Below are experts of layer 6 (counted from 0) of a mixture-of-experts language model. Rows are named router (the router's row for the expert), gate (a neuron's input weights, with its number), up (a neuron's input weights, with its number), down (a neuron's output weights, with its number) and show model dimensions 96-191. Each number is 500 + 50 x the weight over its row's rms, rounded and kept within 0 to 999. Numbers have three digits each.
After each expert's rows: "gets" lists some tokens that make up at least twice as much of what it gets as of all text. This comes from a sample of Wikipedia text that the model never trained on. Tokens count by the router's weight.

# expert 13
router:517575524517483453601429579506618468430497480511390505521477470505519393378427494331542575586504514476473470494464548537500553480573554410511494528529501412466408389461412526521448523462520513503534562464486409518557434497459474529479531519483507545487528510541473561533471638547475521521
gate2:495560549430509538457565463480502443468458491572571490479469446579484519505465415472520509526487546490511476565429544514460460487484480460498497429533451442532506532499407502527492466489540519596483588576483393518477533547400551429543495462528411548534576616519538470459498525565530481489
up2:541470434528462556485512529363500321526525523420536520420468490495492490542518520449518512529573500476372463472406460408408476457433466518486491458459612437464516481500498557551490404556461530520510539395490434503470560518495415540551488520464485576503519499536398417542437466525520475560
down2:499493508509500506522434441529589568444451567465459467543567498506568505429530513443498538394485548565594466479443465470469547398487534394443480437540485428498462528449423556475457503461590497578553417541484559551490446583457464553581433484511517497469525556461513497435414501543453536473
gate3:584447459423393474509582598519494519479511505562560569464482431528490411512577483415443507520482493501487495592402458478497484444536384606501417498529491547462465496499480555457588452494445488466480499499435528428476556440577505511488491488549457576478496509520455572586493467567572477505
up3:536601574412507571469469534459506512504459480438486516569453612550511454392513532444422469413427459484437506498467605500488505423537537550422461490530591507534530496445482528495544475545469534502493501416530551421491589527515496506414507437516580619311497549514499529513576487500510482428
down3:479609547530495511506387518474508447478435492567488516462492553503561567488550493474444459518552459467471687609404521503529542418560580476494564377445434522489578615468501426509525448546487543390422487518455415529572508534539456485528506524545485478439532468467518481526611511473449468455
gate4:558436375481565512442466524521512563463533493423443501515495413442451522482499466520506571468529432485536429521479501573463478585500496442432491567551496470511526516579472484479488473468501501521473496450556508538585521507366617510398465498452591537418529454537561493563449408530564466574
up4:557518354513501497528502472620475491436502461523530464486512418501490484464578469431539567553483473655499517537452439536512474501554426508465503519530440483456494479566478415519478442498456483508485516591504455497510512656426542479505413443490498435514523494501447445603532347514488516506
down4:503549530499524497483469417502510436514485552477532497456524483551481491388539543507492524483560444400501426495507520536519525534468589512519508546454423489494499446573506567498390578457583513513514580539521528564499525554664539518375499545458477574524475518461509563485516550526542457545
gets: "0", "1", "2", "3", "\"", ")"

# expert 1
router:551483488430538523439462576457534597503608456478514500586457545567441464463474562491518468489542482564470442551473518406480494541456559469503380431545498467497485410477597502396523519509481506495536511368628482574509427501468505540551506456478519421517466414502499489494437539499527546566
gate7:499577438533556447467511503535475489436417493498556441497488531439505489493495537414469562481545558404517542554480432521415517467497452592532507565518519544546530552497506535507645472557515486542467479549504542454500570471408520460448522430498532591533439445471531461448555468521475537488
up7:492555473487455499616431518575539446483540543477516487523541466531528568491438583498495546426392602489561465483516427507480495587576535577601541493541538548485522419467579498571469482454499546520416531488549542482507488409427593525459500503473529517444498525428542465495503524533517499506
down7:456501468521535524425531586452527589515525516511557433403528527489534559432506462413522512492475491500478480434471465500468473444449453492481529486442505577497524451504521537524432491518437511488582442525454571482498490475591577519479556483413513474385497450583497543501523482563420575519
gate8:455561413541478564517544390454483475578512449537546597525491485463473560564539517513508494575459409488425435553486473495532493401468475455412548608492430432475516547543510607502472456500477514509444462560477447428510481451518555369524533527500517518509427497562394460520532532476498511515
up8:481493521485533450441597492486517416405542442516493484537475469512461440456533563511515545471558533506558534459480500437404512472530448570648453492503544510563505543441560517539417489503550589532464533492513600439468527543535508504519536530419440554456574467494567561514499516503477507488
down8:591513479504403438495492525527595474445405557522464381567511498455527538455528507481497479505502584476456504523468483412518454498487437545486600565478509407551501513437531484473494438515411446495522478426497559469519506509385453544545451563435515509493442443529409493481573584556513445474
gate9:567553438535536502495526413442397465438564425491597507515453540523456507517464432516435503507479606474511599450425583618484524479518445513494457495511512460437435541478451468441460516518484486483497463514552459476464501501479565453520501541484420464479475518410297482416468461481480502401
up9:441495555474516434478544555477510541561481518565589567439512506539393472544546512546481600443489480524543447407497524573585555463581474458538518516490392552510523400556515505568404473448487539409498523493523526457577464622448482539560480504542534614429556578454503427487558547477614447502
down9:524580480532420464496476540506520540499533477509536512495414468443414595558539502472555596457461474549537506531483575531534510520547411519507515453422472456625540415495432536583492448451504439404531505488470443478435445446511513465483448563583556508529531535405541568494505511456464491562
gets: "\n", " |\n", ")\n", ".\n", "\n\n", ".\n\n"

# expert 4
router:434511435486535443557558447529522505606562615465547454535436523492550509453524541436475517515564500427443544508488476433568508442541497566531525429531588476516421526496534483540539570470470491544491541474457502550548490593535488513531524404515511501543472513414522484599566572417531500455
gate7:446376534523471504470520488529599440533519445499495462430487484465568448536516514450535517512545530536561428447490488491538510404501494546434505436564528412406535541573529520385459534607518560491551492574477490455530594562421491556564573473568553544514549502552421506484567483514537512547
up7:513479520561485481457421473491439456498498568620536522402504631455466482482452505546479503495471513575521421491501573561500438464528472448531457516572438573514581508491461462431564452584485533526549512535550479482454507540487580573541488485567473432443553448526515513389503500421552562554
down7:478528460495499451498471416469580416528468533534540501518604528555513529510546508369509533564480648459506478530526545521471505634648522526522481501509602492472501552425502502572462491385606492533555522464595463514421508567526486465495540425542443480517530519469545526487495575657572516455
gate8:504478487422533544459566516349532572537474515571401451515503553518503416517529521503503504525551516508422511475510450436503506423591520563568500488582481551485513527489471488497487469573546478504543535530617537514474516494499592453536484529447466458500533488553581527478641532460588487401
up8:519477483491584549454507529469495460458507529496518505404519541446478475491543459519528486572432484498460426492516410443421550498569523445544501517542486480549450510365453494563536535509539530541509450583491509539433601525575506475505516477412445487563577499557515496531519511456545489491
down8:446540511419487494521480413465565522361547501567533557500513479379552540498485515384544501505460497454457489501468536437453478475533491435534530491475450569465471495534484477474471461465512415539492470522569583409423519521488523508457519474532482485357544573457531487408522560525502452491
gate9:551531496549438567532440483491429417540565550498474520474546449441491441465537510514528414515433419557457580505452564496546492491533444489532581506492529490510499511516502471467493542410537444581519460397556535472523592448439467498352519475562519520556524424457526456370515537508534582492
up9:525481505505551525491484553473514456548434534447495541548472513492411500456500523526525634460472458448522462549414555534526516538535478428491431461561539477509490581389606549514464467531488488557428543495609429502555519526544529541373499488528578526472545481455548520487576389449514461546
down9:496477435532562473448469370523478544434574432530564478438537407509609523518476515570504567605421441640496463534541500457495512569437525527539504488519434483592540533542525635530604521465433512556429463480534559552420493597479507532609576522484544455521549484507552609476448555502465573447
gets: " ", "–", "10", "12", "20", "11"

# expert 11
router:460445486526530463553496553468486501512469498580525594596491573614538415500524457430551436501474451487509460518539444548573542530540556453592469521532476476417522525578551488527467555462523507511503538474466562554454514482444509451531546475462520577549529534507500559496578501549585558562
gate2:477464495561533506525522547459584418557507491405483530470430512519487482523555479558555396451417546503477491488424518502510505478532431552493483566519486454525497426432547500650569484490396495556444482489480527463508449502498524531486428655557461463484552407518534491423512438509504504479
up2:459438491421479497523483473436495544524518540504554495475435472508474600503509477535453422509464519458501408518542533463459471482569500566497477504587520479430509421508530529515507487437409600545486447450497440494563417554452537470412442585486445457573548551552415466508493471554527486496
down2:522608533477455524453480493581502512604438450474595426436442459437476529416505509523412548485441520486501561467566469542540467460467519505481498569526488518537509540571495523530464460458456507498443495464511555501520532466444516621475515558573528495526471562569466577486489583479563555426
gate3:398636583484533499423541544510501478467531481565528517494455491477584544492543498544500566535448497548610500526518504451443462392474463495571547460499483510551429461491569473476517505457535503531499408462440473462541379559517454476513540503549521578497529497407593513359516471493590564484
up3:474500549528461534435490543543491404513518458402525538559567537466552537472548517614410457505480415598474512470500528418566477454514450571485577555484552555555501488488476563553607516498526555461469426459476503466543521537567460523574444515560418468476457461465591568499484538504439479480
down3:487478501444458490584495576493523426469549455435434472511549601511460461609622548458562492437556492453446534492540458497461471488547536441444388564505552558482501574478497454526471497432502476471485443470532440567422514517559486521503535545504459531531502532504500607526491513412497574495
gate4:470475502433426531522537534522468423493446539569501564460432592471388467450473527586559477622516477438467406549439562418404445494526469496613522504515538435505493534470521533595447448539477469522472497510501502507523527537520440519417536462431393495516499507451552464607492498467572502452
up4:550508457449459507558624457466530512497534510541518478510601484485432447497475422627491493501489486505472451528403546499561537441532465519497465405443491517535495509447536602478493499583505551506510576578522558533570403467522516465482461568444428385440543471543510496607453491495564448547
down4:403572495491480517461515452537476495471507532531550515448531547596526534461530373500421415523499480506386530477458519522536447656558584519500492497447500528455416456568555480503438528390466494455458519549537508520483487464459550508484509539427485485503513514453499447519513496536522520427
gets: " the", " a", " The", "'s", " his", "The"

# expert 6
router:499505519458516522513489506489468474525368447455501543447514431493499502525474413504569516609602591482500532475487473521433527526532479435546561561536502521541495496444456542504523493512483538458520471519489450412507506506512573530459465565517545632512501545575485539458576440446461555462
gate7:499536558538525502547670440602554410549388534478414487532514480514589570453528548533446490494466516470471469522526528535516407534488526621561556515432493431480556476424379532501532518475447496474534552508549507493469441468486464478505457411567523557496631417514489531483456495566499530508
up7:541516486519529489422466500514492498510496516516475512510485528484391453444530506552498452504500483595492515494488480470458376504558590547463555458472536462504486466472484497437441485485467519530488516547545457455468512511385554542531545428569434538400481568484505450559563541479480498570
down7:421485577486519519478548524518496492487564441502513468420528492555465508373541569580464494464501489465571525426493498450532478505431472399504543432568464465484425569454461581566523506495523546622477653413383524620492526494467476521560543464516432598535479536554526530482487464459465542486
gate8:470496445486500520535450433502447516446479445469603424474472449540467445481471541554465537476555488497580393535523549477545458495456543491551360408468477505536477546575465454509431526518535365503513449567490463461573444454497458595541389522501434474475422510557554547519382518429510473536
up8:495426501435459447478467516551503493507509456525477488464533459542460555402482536405495573467442546572491536574561602428515426561544485535539421486514480574430525516460450435518518469493495563474529477509584524455517442508429507552580488532592580515485462509490538553472415590477635519540
down8:432520481488449381482565573521515493511489421576450490545566416512593422402486403523532547480482466617591462523454519536611456462470530491538603470454471499517588444480478472440412533580639541521529456502480552535473568500529450455460435422497486477529481510554526494529546563508473543487
gate9:476446511544452496494507633550499511494521560504515558480459590512477530569490543563477451489525492516521438504483471497584513451524481438446560455468537479476420525569534472528545448564510376542607476440501468479545598563481533541427444524458434456475472518451520402503546518555472458532
up9:513445482473510482476536516562413539503435474521463492528423423511446501462506540391524548561425479463517417458501475461483459496423453475435472521552380469438453575439501540601495583493449444511472653405514593476550572490585603455436546549439480460469440476487612484510578512555473443536
down9:460547505458486596478565461573455492587462546485559486484456526488580436548501448512450482528572492454480577508392503534503566413491406474445525513514515535483494532532425516495448507534500578508482475524472519528574509412522510505493481531546481412447431534502599507482554489544440512454
gets: " and", " to", " or", " also", " first", " is"

# expert 10
router:509394532446465507484429430485474507450470473477563522395595520498525492605489445566534378471389547551480372358524548578401512538563517421484473564526629511476573629541573467508473503580566514519529472481531429425465538489402537476423463511471514465440424612506498577467466524456498488466
gate7:572488433489491475556505503518522483531557585514515476514473547491444562514557547557454523525510526499481387459445517529510477520569523431559525492460493457389542532438520422574525486470418476541597534585487462569458519598646477518400490536457517512455461539531416443545479425420381454549
up7:531426523525452437498487515492593530542545502502542462568496497448513591537424514535398485567576613435493458462461443473585388522510573516496432566429520491474517559535570460555555514463461519542533559487498521592484526507514419517465542567537480532442533532460400462534492428421509487571
down7:460459517462455558521463458588542462483515472495489548450535481525469501448471539511519542512493374559553550468451525525524620526500498445525562553419539540565569468475403522524442565545516552558424482483464555453558499471475562494503473526531504465450418484571577615587559520551568467451
gate8:541464459514493431609524512592498462535427428466446449498564521501527455544442466503487533410478512482505474499461581475585492534470517502494582566505460411378494498552527503489530421534470442503526356617474537576478586461445566450615514507471547588540470488470381436490524574369472515505
up8:477486497525467419485504531518518335625439465462478508527608517444495572538559473480503458380494589566483454490457568408582566545501408477411533566527521532421462460486480513507511532507490490553542422570451550591476515457415500552565495442498593505454494519490410534518473586484410497450
down8:538531484510487564462483464497446539456522512510493523406479469529509509624554498477457565485551454613580457550497487634437528425573578530544518518417572565586617497529496491518423489558554580470476472541498503517560533543657531472490546614518484569540486561557577612442463580528513511449
gate9:367464536461543415524502415456497482458403534476462483471571481494432467446524486480462509510473620522447487486520611439525520555409536512498420522585562478443495509396467508493373475568511517527554523484568471409511555526461476550532519527538436488550453532500404463539567536588416506461
up9:495603550549482588510523652430501451520524425558610528405455399496485471478501529538545471454539560482500614524552550480477460533506536575526547476469476502538513474479488386567547476545505512445521550511500562485475604580568411488474521384557515508467428511500464526566480440530451506476
down9:466625485496469401468491481521509501517489539423508544478536609517455406484549476524423572503453495470507508565478493487415508516526557515492481546556465453430460497530499489476430485422439439460442469557437442410433439477496420542533492564499412540464416494421565534412525566464486517534
gets: ",", " of", " in", " by", " with", " for"

# expert 0
router:520549431460529505426541441578471478522466460431504477425604467362462458538546521537524482489431475526537436522574470520497524522513458467444515575506492587564528574516466481593412440488550544446474446577495509487482569510514552459426489540483466504462431535579522466519499477485529570447
gate7:523439496453483507484429490489508493494468472634475589526454567498531540497440439514577482538516376457668526545559516463505505498453465529543535483504487488614528488539378449457505431525501488451611540488628476520502469419515490529514354472463473493534517502401490551569534517455489505435
up7:618424533464426461493401453562462492430478490469486549535513488441593509497430531553410473556448538431499367492579514448555501511529473466478588543552447509565535508487435541475492490594522504436524559429486479521465485466478546524542480508437498457502438532499496595505600492509523546521
down7:511634476553500523542521478511548483508512432512417417551432460406443428550535595581506537421525499512530526449491452593467425584422471466422458480647485497500509471455461509552488489427529454469510515540456575473496694419446621452609534526455489526469554510519551522486480419517467501532
gate8:457526502463401573520487558543490459545499538522594455494476458531499476493591506454490475661495581511465497433481506480621505487503505537503556558386488541525471438508468512421512589514466588490618479468622541518544495580542491555535520471521476469543552610408580518545516513583564463508
up8:541612476517515417556506592438556543539521446537491510518423596496553484455570481540512650468644452481523526497512586561492576557466534542550490579462486480576554468470602519535473421542503506502437446477513442505540497462421571474435550617538493534431548510530552505532531448516447425509
down8:577482492611509498519491449478492468566512543611474537514492619523512489514449498475504560515499557463528580485488442520519472550555489507509493575504522430565505508498542491468481417550517541514499413514448445471540507532483396504596704542546479537447482500512513532562500480469509449587
gate9:407506515568546525518553516465474500502612445563560562373488426452466554460494483506527503495439534476562556549390504477483424592467569402534543521597436539542513488475552477536501584460630377633518455601423497444533440507509514506468476496547449442395473501470460480458408522619493486532
up9:634455536510412548535546584478514423573567429456559467571491529498581529477484513454430429457487534419464469501503482475549486496546543420519537461437538535534614561418500503485552429530518503516564532489464478461537676593563575527491497465504540505561570425447442493414528495474580541440
down9:555559468453533581568467456479470471504472566475397541425562478492523526543489442560552440478466580577412435467508585534458495385603453470491517534499500490473542418446422472536475506571632515463555531521483476561482543546479561578500451541508485494402569509506474524448508560605513540494
gets: ",", " in", " was", " is", " as", " at"

# expert 15
router:506491552488515459529501479503405487442521526506520518500554515450524524523496460546402430455438465528564459537439421526556461405550518542575519612481574549536485458513549490474556461461403473501496490475610507433405572553519472453473455420487450489567579521480506468434549483458523430519
gate7:532498542497428515464546527462512508533443407605513502617495531517606481443585455488478473499459544469501461489436454472525394525558570540417540601498515426536466444526485455453477429444470539363589487523442496489467490496504588541469487445512553538474520541462488524577527510450541538507
up7:488471547524478521449572539450458491495573454518550520423452534523424449491406518575521479562577485538524485521471505453490489424485578429504460473531511487490540510520498470551477535561489500515485505557560496498480425517626477541562525505556478461579500499430505448520539541503524496514
down7:462547469450452547479525439493493538447410445522534529466462507476514500455418498550490489509592491521513560539432456532518531452476468520489493461419526472487501478579423520529471548432561452477612471496518483449586459462535565567497456499495550522488441477525541397550548526446514532493
gate8:535531518480424524600520474552586416511505523489468471443493494417448398451570468534504488606542519522442446522460536460636506531457507542417558468478518502498533499376468426454498562560511514566523490448488506405551500534481483582472519326500575553502383461484424418579517467554497408608
up8:486452479522484459443441544543537511574592447496523569573539561441458497532475478527559605468463496516461546469527464508452615519533423473498482447533444510571502498548591464451569505524522588510517492505498448588465567533519504492537451468541517432550598459488506439517485541476537527450
down8:499465597508541555605495408563492498550430478488567502468515474475454470461510520566548477501497475491556610526460535551484489545474517487523516532522542570457531579508483524504540468490472522487490428502498523466525479563584486428462476520513472464463489435515469433489537528429491525449
gate9:525547553540430496445552582571468556511447470469468525524449597509575499530482425593520461420556457544451438439477470439467589485450521471522591494442457549545458465562446545548438461518480455401456512533487510504526438592501420464482550463483442547433546413535476505526490557564439449534
up9:550573559513609451559521482444503536413473438494467522461493457507434480457557539358424385459511506499487528520459576475442524536514482535490498462453421475490480569571451551527626455448431459481475600508496517535455543476523449512520496512477421464618537432475488550476537482401457526486
down9:536477487565537572497500507543547538501513514503475626495501448473503526505492473553496444465495531466419490457517355498514518521474364537527467403433473476607372491556627522512397433481513425422479438512530449464580543423428504549464518429568593504471517534460552541402605437524432578494
gets: " |", " (", "-", " |\n", ":", " –"

# expert 9
router:567445485610476538416557494520357472413479513531508457586538488503544464530514516624567448507446444515455508521547476590527547467413510474420566618585434587541455444471504424459500594410510440492464520589435515551515493584572473466551524489475486466539431573534462486534482500517432537572
gate2:520492481542478508516557518506534555487554471442562502461508502524508427541469456584626466447453519468541505566546455496521546502557434500556320538414478542558476478605489478542448472515465387547443543508436517464561508561495494556409507509546471492470558539493524485487579537503546569515
up2:495429443469477484457447494433570553512606402514497492448483444436471538489562504539441510519495492574480457484528411457486525419500505528513520545500565454467588530432498497569536455545518516609526494588520500597457541569549531547472478527495557494473555482530597507513501464527424516457
down2:511560381384550538493496503562492577467461543421447503554432446528522406561523445523518488470560567510519485509556526475486630514474458448453412437412542383537428523563490496505452526536518444537484463475584461538520558470386554470525523507449484496533504514505508502539589608532437511480
gate3:432470507492500527566518467448486498523508493423537547493569608448459443472484533462612590460494521469461601443545468493509510486440509539611399529505491552482437427482449576513490484480447565554554454431577543556446504488515515494415495512520469527556558508522512366547512426460480436490
up3:495550494470467512485475474501393560435581507418431493416470492532481484464448391492545561515494583494432599535475451616502516503577475482488563491455598520521539503506607439478525475547558470567497432503594537538486543524598526500475513555520499493453534536526537500504560496529492367445
down3:462481489474533483565485483503501548434430525505522494570563504568580508471486556473472507411442518493446475510562494567560493536545479538441421565547506528493472580396437515404396571471429534596486441549625520527552490518521528362499532556496437546621487536472490447484568417419530540438
gate4:500449424510436467508559495466523488403489538515500534420520492416490492592489476548498496539507493434435554454577548547361569532515488614459494583460528526543514598465485468493559507557537454499525477436554483475537615471537597472529542562482460438515551477558546586560606589423466480455
up4:459435441518497508516574550487501491380486625521501522422520457540510516519517410462510373560545520477446464503511534569426504411476486530409542494499576466534549479525423444477615473538605505477541537568544436468429522472400508456541536540431504483434476583500491496432523493470469577511
down4:455540556467497449431502529542525507496464496509481458513486427545458528574525526541486466564487481522488550552487612568485407463503468537528468513556560485461500500439501555644444521559462524476424537560587529521535442523550577445479447480480437504640468551529427484411476486456408545370
gets: " |", "|", " that", ";", " which", " who"

# expert 3
router:444489503531637515538479524435553565452472564508503504444594491568554583495552445542386498449421450415523504565497395481476519544535547572502449456465610451535509493507495439534490489471579515402531452529537545562489449406584423383457440497488507451471498457524436535450507515464479472452
gate7:584530412407400456409475516501555391442459599539504415537514469553524608463516476541503596506458482521406483501537551580494491478554516554384562570422537559454438540507490434469522565504540503568523450532510449507442496476557533523514516531521464479508601527432496446470530436419515454458
up7:504476509549542464376549461560554593558609508453516511493431522477431509567440485473519472471509521552539489513565448461518447500531576424532531538517519545419513421449523538510496421485431440479444527535492518480589487505481454599491494471580472548465505528523546590636445540524519538479
down7:515479535488528529501554497439570541481430469479479559540462528522546535472512566477451561536409500488540539443451492460490514540483482415509526487531438549506504441548390589476431479528493484435534537417572516534445522555568550499406563495366512440505458539474579527459504453432484558561
gate8:475510532548430522500590571459505492507515517502638560586447525486491461538476445515494463411544464511535552485560439471503468430505403554468493528559509481454604453571470565469557532580474546418536551420567547623496533497535482505502519529550496426454508474435464465463555600498542519577
up8:438541387556555548572429489530459446464510421567516533455420563534564603532402462473472552520466537428485489623585516469517529530515438436469486506523445516533529475532440528574454535482513573544532553438521549502547519478489440491495497549451563467480507377438518452547566476508466472466
down8:483460501436517538426452458519513428451568489526482430457518548469487430530446445445494447454401477537537450396535519545578466484584416407490542467527471518599453422480528532446507507551462577532572510546511485478476593518477560552464450435551501404512526464584517503511458526470442513450
gate9:566441525464521523622400470560476502413573582447564553485510454480515507546483441491538484509424526468409555517480485360469478500526517583443534558527496569532495514486526538443545562423522492462470528470474477480586489473489340538475534492476436476423464356530453472501516510422559531471
up9:561495507703485451487544597498511528454535522532423506470512540544522474456474532519439526536518480598580458529513508492548432547525490498527495545505475511467468538512490507452561515557540463540515516459486528438484522474475451550479526535511562531511515568466558441621511509556577460493
down9:470566511472468506582537417441448547515540401484524550581518526504459497444547450551444477429510523474479454456429501481524543468497421543476536440452525481536531534554446481456528513489552464603479526460579462455455555459437518478502490598504407532487555536521481504497545473461528465563
gets: ":", "-", " of", ")", "=", " /"

# expert 8
router:409528506476525416507575507447473524436458560554485487525452529502445454485434479444474490420552448417548490480527536501496388502485435512606456427533404448462501517644452532571432427489530422517473553560490539470503575517511496463541591503619412469553530488468517553506498472519536498440
gate7:507580510504562413588527442553573501440409542534443398548530449462463426485508418447556561483495528601507512554544533554514464390448416433492531546524546425504498447499535512518466486530543519500421538554485498585522490540533531463476445498516525514528429485426587385569553452508480514491
up7:512576540512544455415573499573506492542411529496518481500458450463494498531506485431425525430445574560501532440449402564474436472512517461428510525487519503514452558598488496616454460513502518435493553517386528538486500593469538471407525545551503521541516493494490458426616471489496493523
down7:452507471464529493466481526498553490481548607463458443505485434489545404405529514536557462529523586464483539486490537530460552553511508509523539525502472495450499570504446499471549428562460542579590546449445493480513483470520530487480501452514451428403456471454554479554530460511441473512
gate8:493442489502459455520530508488520507507559500506441525429544459542526556545478445529517570444439507522420520447509571472442457551577536480529488525438536507515500512545559486515474450423619495447518440492454470515566472509471601377531523527473495455567529486523539542582506602463404537458
up8:491611541600531486517571510559570519529532413518517521491452455461432391582492457473429452530514459558475495525533576530388530445541426513481529512498515472506478511407478488511526518596489522525526531508494492458479505394493491478508481449513462555444460476534539553581491460532494510481
down8:507529479508467529443454542483621487533434413435568543568458471483505524544630582504520496591521428465507447484540497452422431482513462597531512542375540588592427487511499538482412535463369475550484539466488388538575541409548481516424519423394534606526413483466558565414535484551521436480
gate9:520592500499479526435564579480447487434536514482471494462476475503501536502474516452511476446433500461430565429452437395558392475541374640454511520458555542520533509485447359562483525611472451519530553470484586526558560525477527605482461439505479493501574563454446487570472462511519615489
up9:534576431565511543474521500504478488525540495415493551512487618444553496520475404494560474543439531494356548628467544526502500648413480522505526531484537552486555522533428547463412502436432454496504473555495514499581524424465516501493455446485576398430537372462473551547460492521499584492
down9:485492486574581538454460526521529393552448461505497480488521546467445558552534500428525484474481479508475481517423476514471445563558503468504484516426472498431507439577560544532490559489553534592475478521606461576530498421450576445566488345409473509522481505475478530470500481474549468550
gets: "20", "19", " ", " (", "18", " University"

# expert 12
router:545578398504437580546442412575472491503463449427492477511463445428489509500539489483516629499509577533506570563494500468466486471462512471417545560487454574480491492512477452490582476569442413506412542561451529478441539490539564401471534509525426492487425463478538469504472484432506508462
gate2:568513526548537608516461436544468478487486527416502483474401614533473530530556494503476508497470523449506470497526602560537456559298489546528447460471522416525566521470570520471449525533463519480470556465481531499520468497479490499509361455511504544439466494523452498548508514509559527452
up2:498525482481540471472456470541471464486569532532614517539424550482466478421440516437453570439476577522479427494476628413441522495530573450515554629459461560402497513512573472538513474491521549490522583410526506544490495421496512495480517478514537506443495483536413494466530438539452515522
down2:514520413482546519533453482469512500447512516508563529470432513445526408523513603527530496478492509541469556616561567444466483515518484454495471487462479527465477520432494522426475469505531525457430475534480496524507480459489405520459499471516497465468404487488431474548486523473477426508
gate3:473514505461475525518506568548448426497398497550528520458447445435539649538482564456544464559482495459429454489496483438452483512442569456567561591506496569535508542512508482487504478466438508446442435504450452475452533455488477534517512519506437519582478526530503526471481595456534491482
up3:649472471453451451465517531418445432494503522491445523561513498576412390525516440445449458532542487474519481482603455552544511536592379488457477473570589498475547428513502567461490511478509466497525483465598525520528536489559496518494443365613461533376481456458458546507486499514466504505
down3:579455551546485523652580556442532548444411478495458506480557558473395523439508518462501440451530577504468538495480540453437488561600543361548419469566510578432601604461527497450581505462545560549493396460506581457476547457487517504519421459538503453471529465489451521516461531542506538509
gate4:502469525530557464490488480455448558487507566483580495560472397469518517371454463537447564478486488517506527587516480552539402456513614542402506488511576409495541478515500537436513430564490472509471499469546524532475531477588559461485567522470637492485614550415464585440490449529488588492
up4:484512588400498457454460559552487428447601489489497436390543497467455536548608487488453520503455517535450447485481479570493492503483468496445426532467541527406439465504467579613468529456457539517517478434513423455606500437511511396501578415500460436534577455462550559481423542520466471413
down4:450537442517460517452620519607588511502499584541473581522397515468431462469459478508499421616527459502485396425521508589513601409531453451495561528567476471558585459546493518485483476481482461437494465572496506533410540533402494487530437557617562394441448517477518471518478517564449571544
gets: ".", ".\n\n", " \"", "==", " he", " it"